config = dict(
    num_hidden_layers=13,
    hidden_act='squared_relu',
    router_score='softmax',
    normalize_top_k=True,
    routed_scale=1.5,
    init_std_router=0.0284,
    lr_router=0.000862,
    vocab_size=18801,
    optimizer='muon_variant',
    learning_rate=0.00842,
    beta1=0.95,
    max_seq_len=256,
    max_steps=10360,
    dataset='wikipedia_en',
)
Below are experts of layer 3 (counted from 0) of a mixture-of-experts language model. Rows are named router (the router's row for the expert), up (a neuron's input weights, with its number) and show model dimensions 0-127. Each number is 128 + 24 x the weight over its row's rms, rounded and kept within 0 to 255.
After each expert's rows: "gets" lists some tokens that make up at least twice as much of what it gets as of all text. This comes from a sample of Wikipedia text that the model never trained on. Tokens count by the router's weight.

# expert 9
router [166 112 106 134 143 103 132  98 139 154 104 149 118 127  65 158 145 108 110 133 108 118 133 172 156 180 116 134 147 121  88 152 124 126 150 122 140 116 148 135 110 102 139 123 159 156 129 137 113 178  95 160 127 141 120 131 157 105 143 130  94 121 107 117  89 120 124 129 146 107 150 137 119 173 146 156 120 120  85 138 152 109 143 157 161 126 112 127 138 148 147  94 164 138  93 155 134 154 119  91 166 139 139 155 138 115  89  87  97 191 107 101 139 107 117 112 130 126 157 117 123 130  99 158 137 146 127 135]
up0 [129 137 122 140 148 129 131 114 130 137 109 136  92  95 159  77 112  92 168 119 150 151 104 146 141 100 113 116 110 156 162 193 104 139 111 159 121 147 139 106 104 150 153 103 165  82 153 100 127 167 138 141 142  89  97 129 166 115 138 124 118 127 133  83 130 129 159  94 116 126 163 143 156 117 137 138 141 162 113 132 133 141  87 128  96 176 126 126 152 105 135 143 122  96 122  96 138 127 139  88 140 139 159 130 150 161 131 161 112  96 122 104 142 111 150 130 112 134 136 150 119  90 137 164  92 104 133 169]
up1 [154 113  87  81 164 126 173  90  95 178  93 159 144 124 121 123 162 128 153 105  92 115 161 114 171 149 130 134 182 105 130 126 120 128 172 122 131 132 112 144 117 115 140 125 173 138 103 106 131 132 155 131 104 166 155 143 144 131 116  96 166 124 100 158 147 152 152 117 175 109 175 126 107 151 148 141 150 115 103 109 116 123 142 183 127 161 126 136 113 125 160  98 185 127 135 123 115 146 155 144 147 124 157 165 156 113 135 134 125 139 163 136 162 108 130 122  99 126 145 148 134 134 152 126 121 161  96 130]
up2 [130  84 125  54 131 133  89 107 134 132 116 155 115 113  99 135 157 143 114  91 113  93 100 160 173 133  74 112 140 135  90 114 131 103 126 128 109  80 108 161 126 157 167 103 131 141 118 118  98 153 102 135 136 165 102 138 117 124 104 101 129 128  85 154 149  93 171  93 163 151 102 116  94 138 107 114 134 117 117  79 165 131 126 125 109 123 125 141 119  96 157  75 122 152 140 107 112 163 118 134 137 145 115  96 129 125 190 128 146 164 118 121 146 171 165 145 127 129  94 161 108 123  96  83 130 115 144 149]
gets: " was", " is", " were", " are", " be", " has"

# expert 26
router [131 115  91 170 148 121 134 131 141 157 122 138 108  99 121 135 157  72 123 172 104 116 118 139 125 156 154 146 149 115  61 119 136  89 107 131 153 145 163 154 144  80 121 181 150 163  86 143 151 108 135 145 112 137 152 141 100 169 126 116  82 101 124 115 114 118 126 143 142 150 131 114 123 153 155 134 119 120  83 146 137 137 166 170 164 111 111  98 148 116 170 128 137 113 117 162 142 159 107 115 143 155 155 133 147 145 132  91 125 134 107 124 154 118 106 111 120 115 122 129 113 163 138 139 137 146 184 171]
up0 [135 133 143 122  78 149 146 159 148 129 147 114 158 119 105 122 155 134 120 124 128 127 131 122 132 138 121 121 106 113 124 122 120 122 101 118 132 159 149  94  84 140 144  94 174 182 165 119  72  84  99 128 120 143  90 130 100 112  95 102 135 127 116 116 158  91 153 168 160 148 159  86 174 126 159 110 129 117 102  87 138 114  96 116 147 114 101 152 160 179  90 116 101 152 114 105 134 105 134 101 119 159 120 145 133 126 161 142 127 123 144 166 155 159 138 166 117 149 177 163 105 125 104 115 109  89 132 135]
up1 [138 153 146  98 160 123  92 172 122 145 173  91  80 111 149 139 103 145 106 178 130 102 108  86 136 130 119 132 126 145 162 151 151 135 104 104 137 154 116 147 118 123 157 138 141 149 129 176 120 160 129 129 140 128 143 122 144 158 123 149 114  97 143  94 111 102 117 140 145 122 165 136  84 120  72 136 115 122  91 119 170 148 110 146 131 166 116 116 118 128 176 138 134 111 138  91 163 118 151 168 127 109 119 116 119 170 107 117 133 157 133 120 170 158 125 155  97 123 140 173 173 158  96 146 142 167 120 154]
up2 [132 117 133 111 180  89 141 158 125 187 134  95 172 140 131 166 114 102 162 120 123 121 142 159 141 125  79 112 166 115 124 115 128 113  76 108 155 167 104 104 117 118 145 124  94  82 109  98 154 171 145 102 181 133 150 127 149 102 115 154 106 112 148 151 161 129 126  86 108 122 162 142 149 158 102 144 126 149 133 115 137 176 112 147 124 148 141 138 120 181 157 126 158 189 135 101 140 122 144 128 105 136 142 148 100 136 143 137 133 102 101  96 166 120 111 119  97 156 124 134  88 120 111 126 162 149 143 104]
gets: ")", "\"", "),", "2)", "1)", "6)"

# expert 17
router [170 143 121 155 153 115 120 110 151 150  90 146 112 125 126 126 155  70 147 180 109 126 150 136 191 112 114 139 148 123 107 145 126 114 143 121 125 119 158 174 156 132 105 114 179 146 127 185  84 138 140 135 111 117 134 103 150 136 135 151 108  71 119 106 131 158  87 143 132 143 141  86 100 148 139 103 124 106 109 142 120  93 183 134 164 175 107 104 153 140 156 130 156  94  93 185 144 172 131 124 116 163 150 123 167 126 110 123 129 146 115 126 128 133 122  94 142 127 114 129 141 112 119 105 130 129 111 128]
up0 [134 154 107 131 173 120 119 114 114 163  95 135  61 114 117 100 155  91 156 103 125 142 116  89 140 140  89 160 163 128 130 122 146 145 181 105 113 129 118 111 125 178  94 116 146 106 130 105 171 146 146 156 171 127 141  96 162 121 119 138 114 146 143  87 159 173 114 151 123 124  84 103 121 135 133 145 118 138 122 124 101 120 121 150 128 137 120 149  83 166 159 147 115 100 106 136 129 124 103 143 142 118 111  86 145 133 116 108 160 190 139 142  99 113  99 165 134 152 125 145 111 117 114 117 131 137 105  89]
up1 [116 124 103 158 100 126 149 127 136 113 103 152 157 114 142 113 112 152 142 106 150 107 151 126 129 110 117 135 100 157 160 165 149 129 132 111 121 118 159 118 152 139 132 148 130 132 141 164 126 187 122 104  94 159  94  69 134 153 113 114 112 147 132 143 159 165 154  93 121 168 110 126 119 190  80  94 166  82  88 179 124 130 158 102 135 116 173 154 132 149 130 114 164 134 138 154 140  90 132 120 129  90 129 178 163 147 176 115 157 154 155 122 133 176 121 130 143  79 121 143 111 123 146 103 127  97 135 190]
up2 [135 173 112 129 119 147  88  87 159 160 124 146 107 124 188 132 139 130 119 100 107 165 120 117 136 122  86 128 121  91 133 146 138 109 158 127 156 132 126 164  99 147 112 155  68  87 138 163 138 147 115 114 101 170 132 116 106 124 139 113 125 120 156  96 132 121 119 147 118 118 134 135 119 135 131  91 150 126 152 136 153 109 114  85 124 146 117 107 124 164 122 107 104 107 109 125  87  81 124 160 117 150 147 171 156 145 155 124 136 103 105 141  88 121 101  79 109 137 129 153  96 138 116 111 137 125 108 157]
gets: "-", "|", "=", " ", " -", "S"

# expert 19
router [168 134 100 129 163 134 103 105 109 126 147 165 129  93 104 153 151 128 137 173  79 115 160 122 122 140 111 125 177 130  62 125 109 101 137 104 149 138 121 182 149 131 144 138 126 117 126 121 127 140 101 150 122 151 121 118 139 153 129 121  97 100 144 124 126 132  94 137 160 121 131 109 109 153 146 129 109 120  85 128 133  93 131 185 119 113  82 105 139 143 122 127 130 113  99 160 164 138 112 119 153 111 149 108 145 115 105 154 101 174 122  95 145 151  99 124 139 148 180 142 155 110 119 103 119 167 157 171]
up0 [131 116 151 115 142 171 151 142 160 110 141  98  98 141 125 111 141  89 151 132 106 105 127 122  85 128 177  89 135 153 119 120 142 118 131 173 111 152 128 151 121 105 116 137 115  94  98  98 113 144 120 115 133 146  86  96 129 147 133 104 161 133 123 128 147 173 118 158 126  95 136 101  98 111 146  76 142 161 104 107 121 122 104 181 122 129 112 110  80 145  97 147 112 133 142 128 104 163  70 126 132  63 150 155 117 154  94 124 115 106 102 116 142 143  76 110 129 112 151 110  95 130 134 162 155 145 145 135]
up1 [137 146 126 147 134 130 158 163 171  95 142 136 142 134 140  92 164 132 137  86  73  83 124  92 155 162 126 149 122 130 175 129 100 127 134 166 105 139 136 107 170  85 153 153 148 123 162 152  96 115  77 129 107 134 112 163 137 139 140 125 185 110 135 114 113  88 120 154 128 145 146 131 163 111 139 157 151 166  88 153 123 115 127 134 131 129 105 158 149 108 171 133 142 116 127 165  79 125 130 140 163 116 106 147 143 129 147 116  96  90 104 146 133 105  89 144 167 186 137 123 164  84 145 125 117 132  97 130]
up2 [ 90 111 144 127 157  85 149 134 107 136 120 123 101 156 171 170 143 123  89 130 138 105 146 162 150 146 128 127 113 121 168 101 101 138 140 132 161  96  83 137 134  96 129 119  61  83 152 131 125 171 129 123 148 113 149 121 127 115 130 112 157 111 170 104 145 113  85  97 148 113 145 128 102 145 135 113 159 163 114 106 102 111 130 175 121 133 116  78 163 164 162 134 137 110 109 104 139 154 136 163 121 119 100 111 143 114 120 129 151 131 160 138 107 128 124 123 161 124 137 143  87 134 128 104 117 165 111 105]
gets: " |", ";", " 0;", ");", "°N", " 1;"

# expert 10
router [154 116  91 154 155 121 165 121 110 140 110 154 131 117  94 118 169 127 149 133 108 135 132 128 125 156 104 122 179 110 106 116 110  96 105 107 121 112 115 135 128 111 118 155 138 144  86 150 118 136 131 118  92 133 108 103 154 135 156 117  79  88 133 118 141 124 104 147 139 118 149 112 129 151 125 137 103 101 121 155 125 111 151 160 178 126 100 108 137 130 104 136 148 112 110 126 181 158 113 128 107 131 153 127 153 126  89 136  97 122 109 106 107 178 128 111 118 133 138 101 134 151  87 153 115 140 150 117]
up0 [141 149 156 133 127 152 112  91 130 129  82 125 121 115 120 103 109 127 123 119 106 144 138 131 118 118 142 123 115 149  92 150 134 107 129 144 154  93 117 133 170 120  89  68 163 123 101 156 122  96 135 147 137 151 108 115  79 163 138 106 147 177 100 131 136 103 115 133 111 108 135 105 156 165 125 141 109 124 103 128 175 124 107 118 157 144 126 104 138 109 142 124 142 105 117 179 106 116 126 163 112 139 133 138  80 159 100  79 126 148 137 131 133 143 148 147 130 128 123 128  77 165 125 120  83  95 122 100]
up1 [139 118 142 100 109 114 116 107 149 175 114 141 145 146 124 140 104 110 177 157 113 129 151 147 134 105 105 113  96 124 150 110 124 147  87 143 185 142 104  98 138 105 131 146 122 140 145 133 161 124  91 128 159 124 113 141 114 100 131 122 117  97 148 109 126 142 145  89 149  98 124 142 140  99 105 148 130 131 138 134 115 156 151 130 140  98 140 104 145 132 136 101  60 124 130 108 113  93 160 160  92 126 146 164 120  69 157 141 110 144 100 151 164 101 153 151 116 125  99  92 131 124 104  84 135 109 169 105]
up2 [ 99 166 108 136  88 127 179 148  93 142 150 131 136 157 114 107 115  94 135 128 136 130 108 151 109 172 127 120  91 133 147 170 149 108 143 187  88 131 128  93 107 104 138 116 144 127 134  80  97 136 122 175  87 113 106 164 126 154  90 146 105 138 138 180 149 133 119 105 140 103 148 124 112 150 151 146 105 140  94 131 163 118 133 172 125 137 129 150 126 128 137 142 168 118  95 127 123  98 106 141 142 126 132 120 105 139 135  76 102 145 112 114 130 148 148 140 167 145 123  68 122 130 107 153  97 134 160  77]
gets: " of", " for", " by", " on", " with", " in"

# expert 4
router [169 110  86 139 145 123  69  64 124 125 126 145  82  74 136 128 142 151 166 129 109 109 117 149 176 129 126 142 139 130  94 125 105  95 114 100 114 117 154 129 144 120 123 181 161 144 133 126 133 150 104 146 102 161 102 122 144 143 142 171 138 109 125 125 127 125 108 131 161 119 125 123 106 150 142 173 101 117 110 114 130 134 165 143 124 154 140 105 110 139 152 137 150  71 136 160 150 156 105 131 132 178 137 138 148 141  95 122 132 143 147 139 166 137 109 112 154 109 166  96 129 134 107 146 127 182 151 145]
up0 [ 95 120 150 157 177 165 126 148 137  95 131 137 116 107 144  94 188 135 115 156 140 142 115  97 130 120 163 142 147  95  95 128  92 125 150 104 120 112 145 134 153 156 101 134 152 123 132 145 165 135 156 152 141 119 100  75 153 137 131 147 122 113  90 130 120 109 118 127 127 162 120 114  90 134 108 161 116 138 113 105 123 139 145 124 140 115 164 114 146  92 113 157  81 122 147 147 127 160 118 161 148 119 156  99 134 125 103 139 124 122 137 116 115 121 126  86 125 168 109  92 151 102 118 146 131 149 103  78]
up1 [107 172 128 138  92 130 114 160  93 121  99  85 127 136 158 111 109 162  73 124 137 142 134 134 130 129 118 101 111 128 119 145 126 198 128 112 119 146 125 121 130 103 128 143 129 179 137 145 129 143  69 126 135 121 124 127  77 120 138 128 145 131 166  87 110 179 121 100 156  92 118 152  90 136 144 126 129 129 146 146 164  81 114 110 123 162 112 137 132 149 102 106 133  50 109 115 161 183 151 134 127 118 126 127 135 139 159 138 107 120 127 101 132 102 132 115 116 154 176 151  68  84 124 149 128 134 106 129]
up2 [167 109 124 132 156 115 124 141 161 128 171 110 162 124 141 107 150 133 132 113 137 143 158 103 142  89 123 124 123 137 130 117 157 152 113 128 117 158 127 103 179 110 121 112  93 116  87  97 108  90 128 168 149 114 175 139 106  92 120 113  57 156 116 117 110 170 133  97 130 146 120 138 116 132 113 147 111  96 107 117 156  90 132 114 114 103 145 138 119 122 129  92 132  91 109 120 130 162 175 136 101 107 118 101  80 145  68 120  91 187 103 129 156 128 123 124 142 124 123 119 102 201 106 147 131 113 137 166]
gets: "\n", " (", " \"", " (C", "(", " (1"

# expert 30
router [162 144  84 143 112 108 109 107 146 142  98 124 125  94  91 132 151  93 134 159 102 111 116 163 147 157 128 133 143 121  92 145 125  95 100 121 129 132 122 158 165 112 131 139 137 146 110 143 106 114  91 143  92 133 112 129 147 156 142 134 138  91 138 123  89  81 101 142 144  73 130 115 108 156 121 136 136 127 127 170 139 119 149 157 152 127 119 124 163 127 125 116 128  96  94 180 173 135 132 107 160 115 167 111 177 155 128 138 126 130 131 128 161 143  89 104 119 157 126 135 145 131 103 137  95 164 161 140]
up0 [183 119 144  95  65 163  94 109 108 141 110 148 127 107 160 134  99  96 116  96 119 143 109 166 120 133  99 113 125 192 176 148 108  69 158 151 142 149 156 119 113 106 129 174 147 154 136 138 162 109  94 105 117 147 123 116 141 118 158 101 137 126 106 118 127 134 145 153 144 156 126 121 168 142 140 152 156 124 122 151 125 114 107 120 160 142 139 114 126 119 146 130  84 122 133 115 143 128 128  87 118 122 150 143 158 138 156 156 107  91 128 156 157 136 118 148 193  95 100 100 153 149  73 123  85 147 193 116]
up1 [ 80 108 119 151 134  93  77 108 116 133 116 155 135 140  92 110 149 104 128 161  87  75 139 110 110 136  92 116 111 131 120 115 182 143 143 134 136 122 125 185 109 124 139 103 109 164 138 124 126 141 125 115 178 150 123 109  69 133  82 131 120 114 102 133  87 151 120  99 150 141 147 119 100 155 120 132 116 134 109  91 105 157 114 139 146  85 127  86 183 129 140 148  95 125  88 114 149 172 115 132 126 118 158 116 118 152  76 177 157 127 133 152 157 108 142 157  76  94 181 117 121 133 113 137 108 154 116 127]
up2 [153 156 118 127 119 109 111 113 159 181 152 114  84  98 155 180 153  92 120 135 121 158 113 110 130 119  95 137  94  98 135 125 151 154 116 140 159 119 148 129 104 142  80 114  69 142 141 184 148 154 102 145 139 151 161 135 115 145 131 135  83 125 109 165 165 139 114 133 124 128 113 110 138 131 108 112  85 130 136 132 144 135 114 148 117 152 106 112 165 115 121  77 117 130 169 148  95 130 140  99 122 125  79 152 153 107 136 123 102 155 119 109 107 174 140 127 158 115 145 156 123  94 109  91 111  99 138 112]
gets: " to", " In", " years", "In", "On", " On"

# expert 11
router [131 129 128 130 131 114 122 118 130 144 141 135 134 136 124 140 173  99 112 141 123  85 117 140 169 145 131 119 145 134 107  90 101  87 118 115 135 165 142 145 184 105 115 147 158 150 101 156  96 111 132 115 121 145 119 125 144 168 141 120  99  84 139  82 134 138 120 130 136 163 154 114  84 189 126 138  94  87  83 150 136 104 183 126 105 117 126 103 152 118 164 121 163  84 151 130 135 150 122 119 144 150 143 107 155 124 118 121 129 145 123 104 159 121 144 118 165 148 117 107 138 131 112 137 143 158 167 152]
up0 [ 95 159 150 131 136 124  59 100 162 115 154 151 124 147 157 130 146 150 135 115 129 104 116 126 154 122 159 127 114 157 133 149 109 102 133 165 143  99 154 121 144 135 124 140 129 129 118 134 143 130  95 120 132 161 102 106 185 167 145 103 107 103 130 115 132 117 180 151 155 133 136 130 107 125 119 172 116 148 129  85 132 105 125 168 109 150 122 126  87 145 149 118 110 136 147 144 133  99 125 118 108 121 136 121 110 134  95 181 141 115  94 148  97 101 153 156 134 126  89  88 169 130  91 102 179 152 163 150]
up1 [103 143 145  96  97 157 129 158 162  94 147 124 157 115 133 144 106 131 125 143 114  98 156  98 158 158 127 119 103 139 115  84  85 156 114 114 106 146 147 142 168 158 117  81  75 128 140 133 131 161 119 156 132 168 104 119 136 152 152 135 131 135 130 145 152 167 149 165  94  81  97 131 152 121 131 154 140 126 162 105 149 100 120 140 125 140  83 115 141 187 161 153 125 138 121 137 122 175 103 127 129 120 125 161 176 114 169 113 150 124  94 105 155 193 116 175  89 122 155 120  96  88 148 102 118 126  89 150]
up2 [144 158 178 110 125 172 122 113 143  50 127 131  87 140 159 171 147 115 105 149 126 148 128 161 101 120 116 124 117 102  85  73 141 109 139 143 157 106 150 149 133 133 149 115 109  92 107  78 110 163 131 135 137 161 130 139 142 132 149 153 137  93 139 118 150 149 142 156 180 140 115  98 134 118 148 110 111 145  83 124  97  89 147 111 156 167 115 101 142 106 134 118 102 122 151 125 139 126 120 119  88  86 154 127 138 176 150 152 156 160 120 107 174 115 150 131 132 130 121 169  95 116 131 121 132 119  97 110]
gets: " 0", " 1", " 3", " 2", " 4", " 6"

# expert 28
router [149 135  90 151 122 105 144 106 162 117 129 134 110 132  82 167 140  98 128 125 124 117 140 190 132 170 105 118 154 129  98  99 126 115 143 107 134 148 141 157 152  74 119 187 171 171 103 157 147 149  73 128 104 124 128 108 148 137 134 152  72 115 146 116  78 138  85 112 124 116  99 136 100 139 157 146 104 145 108 143 158 104 171 144 138 137 111  97 156 153 109 143 149 115 103 134 135 109 142 102 152 141 140 119 155 123  91 110 121 143 108 114 129 114  99  91 141 107 135 152 114 151 119 134 122 131 149 178]
up0 [150 130 109 163 106 108 142 108 111 152 121  88 159 116  62 122 109 130 149 101 140 155 109 112 119 137 168 115 105 137 116 101 132 140 124 126 122 113 145 131 134 160 111 149 138 132 124 180 142 125 144 143 126 136 111  69 121 115 129 140 122 113 143 100 144 106 133 146 170  97 172 132 168 162 145 130  93 165 155 118 187  97 112 140 121  97 117 146 130 131 158 151 124 114 151  88 149 114 106 130 111 159 147 123 134 150 124 144 182 178 149 152 118  93 128 158 100 131 126 134 143 115 113  89 129 144 133  94]
up1 [134 107 118 135 142 168 113 113  99 129 136 144  74 120 132 154 138 110 100 149  87 120 121 165 114 108 113  63 141 132  99  78 165 126 103 113  90 116 140 147 136  97 151 149 124 152 104 116 139  96 109 112 127 115 155 107 138 139 134 117 118 117 115 115 108 125 158 132 154 139 128 132  73 132 153  94 138 133 132 139 102 127 149 130  95 160 101  93 104 100 107 155 131 162 140 144 155  79 134 135 156  99  96 109 114 118 146  92 162 177 126 134 104 182 125 113 119  82 172 147 142 148 145 155 144 123  75 105]
up2 [131 147 112 155 119  67 128 140 143 130 119 111 105  99 145 181 141 134 167 144  97 154 137 120 102  86 129 147 120 142 160 149 147 163 154 118 133 150 107 129 106 137  77 172 144 130  91 109  97 103 121 119  95 156 110 124 110 175 124 142 167 146  97 143 134 145 157 116 148 124 153 130 142  92 128 165 140  97 141 151 142 139 154 139 174 118 105 157 139 122 126 176 137 133 137 101 124 131 137 141 129 114 123 143 149 130  90 136  83 164 109 138 141  90  80  78 136 128 134 167 136  96 135 126 137 127 119 137]
gets: "ed", "ing", "ated", " up", " made", " out"

# expert 8
router [147 106  73 149 118 129 121 104 114 155 134 125 121  76  98 124 159 111 121 170 107 108 127 151 160 160 102 144 117 120 111 141 129  68 151 135 151 165 155 136 164  91 119 161 187 140 108 147 125 153 132 180 127 125 116 105 135 137 139 129 129  90 133 112 138 131 110 133 147 114 111 117 105 130 121 102 113  95 133 123 126 126 123 157 159 135  76 103 143 145 168 136 141 120 127 159 137 156 117 123 122 127 135  85 160 112 113 143 111 139 122  84 139 136  94  95 108 125 134 143 149 152 136 125 117 151 157 175]
up0 [103 102 132 156 133 177 136 119 116 137 110  81 111 127 145 136 129 166  83 131 117 114 129 127  90 132 166 127 119 194 168 122 112 109  84 125 111 136 176 106 166 164 145 110 173 149 140 156 151 174 157  98 150 106 141 111  96 118 134 112 137 119 134  99 146 157  87 159 144 110 169 106  86 119 171  95 127  89 137 117 144  99 121 137 114 138 150 162 110  79 128 137 131  89 119 111 129 147 106 184 106 103 164 168 117 106 106 133 116 110 120 159  98 164 137 132 123 109  93 116 118 127 113 129 108  85 170 132]
up1 [159 152 148  68 107 123 123  98 147 128 143 136 145 156 108 113 140 120 158 121 109 109 158  70 139 111 116 135 115 155 166 127 103  89 107 164 142 155 106 116  78 119 128 126 118 155 118  99 145 150 144 172 112 157 128 171 120  89 137 133 129 125  76 119 104 136 134  80 133 147 144 133 107 114 140 113 155 155 111 156 176 111  98 137  80 143 131  75 172 129 133 156  96  98 121 115  95 136 114 137 103 112 132 127 171 140  93 157 115 109  90 136 134 114 116 129 118 112 122 123  95 118 137 137 158 104 164  97]
up2 [114 132 192 166 140 147  93 117 136 164 117  84  86  87  95 100 117 127 102 139 102 163 128 110 149 148 143 133 107 107 121  83 152 118 113 116 122 153 154 143 139 137 126 115 151 117 122 115 153 100 156 117 104 126 134 144  63 130 159  95  99 106 166 181 173 148  97 122 124  82 107 162 100 135  90 163 166 118 124 133 118 134 135 130 104  99 101 141 114 153 122 153 115 172 167 121 136 156 136 132 150 142 106  84 166 146 155 108 142 109 147  94 130 144 145 131 125 143 132 119 140 108 124 169 112 142 134 127]
gets: "\n", "==", "===", " ==", " ===", "===="

# expert 6
router [148 106 128 168 164  98 132 101 141 152  99 136  92 115 111 150 159 119 155 115 123 150 125 119 136 136 110 155 131 114 106 120 109  60 150 101 159 148 162 109 141  95 106 122 147 165 119 145 114 134  90 116 113 145  71 121 150 166 136 115 124  82 128 132 127 143  90 138 136 152 112 125 115 160 168 128  94 102 133 170 149 108 159 184 147 107 119 104 166 145 155 113 119  93 126 165 166 155 123  96 160 120 151 141 146 111  84 143  94 127 123 127 177 135 112 100 124 118 168 119 131 105 101 133 127 177 117 162]
up0 [133 114 141 145  67 127  95  62 124 135  99 105 137 143 110 105 189 136 134 113 159 179 172 141 112 136 156  76  92 138 115 183 112 113 137 142 144 140 161 113 143 129 128  99 135 111 165 129 116 156 154 119 151 134 137 134 116  82 129 160  93 125 131 109  99 129 133 168 116 146 121 118 126 154 140 125 153 124 109 214 113 120 119 134 125 123 139 122 135  96 144 139 120  78 125 148 107 135 136 101 114 129 137 151 101 151 124  96 133 110 123 119 184 140 117 153 116 129 167 118 180 133 163 122 137 104 157 143]
up1 [135 148 136  96 148 117 178 100 114  99 133 115  90 132 100 133 193 126 141 132 111 154 114 157 133 144 114 123 107  93 155 149 119  60  77 102 153 156 170  90 116 152 111 106  98  96  67 128 140 142 139 141 129  90 155 111 167 141 123 109  93 130 146 125 120  95 104  88 168 130 115 118 150 105 130 134 131 133 142  78  87 109 162 139 127 136 103  97 153  87  93 106 143 154 121 140 107 128  97 151 175 134 138 108 168 130 147 102 118  91 154 130 132 105 122 157 123 143 125 110 115 129 112  99 167 188  96 108]
up2 [124 120 120  72 116 122 170 118 115 123  87 122 132 129 103 142 162  88  83 152 136 153 134 172  95 154 100  95 126 125 136 153  77 153 112 122 136 113 123 139 130 163  88 148  86 160 100 163 159 110 155 117 100 133 134 120 120 147 149 146 155  75 144 108 114 139 124 128 118 167 130 101 104 122 105 141 135 137 120 146 126 115 108 119 149 110 128 140  83 123 154 123 134  85 100 107 132 128 116 124 141 107  97  95 147 170  75 151 124 103 171 146  94 142 166 152 167 126 140 161 119 135 129 145 140 150 134 164]
gets: " the", " The", "'s", " his", "The", " their"

# expert 2
router [131 133 108 165 127 103 139  85 120 142 170 118  94 117 112 137 154 159 125 147 115  82 117 126 135 174 134 138 147 123 125 145 138 108 113 129 182 138 171 140 162 118 120 117 136 160 151 119 115 129  88 141 135 182  92  93 121 149 102 123  59 104 125 100 118 112  95 152 166 169 139 120  80 136 154 138 115 121  95 156 131 125 167 164 116 154 122 104 125 132 137 114 133 113 111 141 150 110  80  88 156 127 134  96 156 151 128 116 106 153 138 115 149 141  95 124 119 152 122 109  98 118 145 113 137 143 140 117]
up0 [142 113 113 130 123 127 138 119 164 126 125 125 104 105 127 102  98 121 160 112  81 153  98 117 137 120 101 180 148 137 123 125  98  93 123 140 152 101 126 122 121 149 176 154 159  89 113 129 153 100  94 133 156 161 171 130 118 154 167 114 141 124 117 102  99 157 115 149 144 147 137 141 133 136 101 114  56 119 161 125 142  84 159 109 123 166 162 154 124 120 127 102 136 118 171 164 125 120  85 142 198 152 110 184 135 125 194 130 138 145 132 158 154 168 187 144 142 110 155 119 120  90 129 153 113 132 134 150]
up1 [110 129 128 111 135 136 177  89 124 123 145 162 151 183  81 171 159 107 109 132 110 131 130 168 143 137 118 117 145 155 103 121 123 107 125  98 166 134  93 138  97 164 123 142 145 121 183 144 135 148 102 112 138 130  64 141 125 127  88 120 128 102 147 103 139  95 135 137 175 160 181 167 119 123 110  86 128 116  99 127 162 134 115 137 118 111 144 146 160 133 145 115  95 125 138 122 105  66 167 114 136 138 106 160 108 119 128 123 106 140  93 102 155 134 102 124 112 140 120 187 123 130 135 156 124 192 109 175]
up2 [130  90 127 150 111  96 136  95 124 151 112 113 154 119 125 156 116 148 152 150 141 169 147 153 113 103 154 110 107 120  72 164 128 111 143 130 130 119 172 138 133 162 102 135 125 105 159 166 119 129 137 114 156 121 103 148 109  91 147 142 108 140 156 126 109 129 117 155 146 149 139 103 143 146 137 152  99 159 119 194 104 134 135 112 129  98 131 128 129 122 187 133  97  89 120 156 140 145 142 151 101  84 170 155 106 160 115 103 107 120 120 131 188 180 128 125 138 130 162 126 156 119 146  96 154 105 119 114]
gets: " he", " it", " He", " It", " who", " which"

# expert 1
router [166 163  99 164 150 122 125 129 112 134 112 132 113  87 102 151 152 107 129 162 113  94 162 150 171 115 133 132 174 156  90 125  74  80 132 128 121 181 144 102 136 103  89 177 118 162 108 163 133 112 119 110 106 123 121 130 159 145 128 147 129 102 129 103  78 107 105 144 138 145 137  80 123 176 150 125 109 115 134 136 152 115 164 136 152 113 107 128 162 138 131 124 130 133 102 141 150 168 100  94 122 131 147 116 157 123 124  91  95 149 130 156 158 136 110 100 116 129 134 101 126 105 139 131 129 155 161 143]
up0 [143 132 104 151 118 123 113 118 124 104 113 125 117 130 152 144 132 144 104  95 108 100 147  84 125 188  72 135 114  99 160 148  83 135 116 128  94 138 148 135 128 132 124 130 127  65 145 111 110 110 150 102 128 129 128 128 145 134 177 115 115 139 145 152  86 157 118 143 137 162 128 127 124 108 156 105 173 134  83 141 142  92 130 101 126  70 109 152 115 146  95 123 142 174 121 149 136 136 131 119 107 124 140 118 168 177 146 137 127 149 124 118 164 120 116 137 146 150 128 147 119 133 137 142 121 117 133 142]
up1 [162 133 131  90 129 166 138 168 163 157 160 130  91  52 115 147  72 126 129 101  98 146 103 156  91 159 122 147 145 126  96 141 142 159 140  78 110 162 175 114 143 148 166 134 127 123 139 156 124 104 151 136 146 122 126  90 139 107 136 123 120 102  86 157 112  87  90 141 135  91 134 100 126 108 139 105 136 118 139 161 146 133 198 132  96 134 132 105 124  93 116 122 165 165  95 119 107 160 107 147  95 160 133 120 122 149 119 106 104 127 114 132 137 162 131 153 133 148 110 124 102 156 158  99 119 163 131 129]
up2 [142 139  92 133 136 154 133 137 155 102 118 154  96 118 157 120 155 101 126 152  89 151  92 107 124 100 115 127 139  96 111 129 122 103 133 121 126 150 153  97 114 126 145 129 141 134 161 126 166 168 183 114 131 138 105 125 130 126 113 117 178 134 148 102 129  98 106 150 118 144 142 123 114 125 137  87  70 140 148 114 102 128 123 135 156 163 170 110 106 195  98 136 126 106 109  76 101  99 152 121 160 114 121 138 161  94 109 150 105 166 155 116 150 122 116 159 137  68 131 119  99 120 123 148  93 166 139 121]
gets: " in", " of", " the", " In", "In", " at"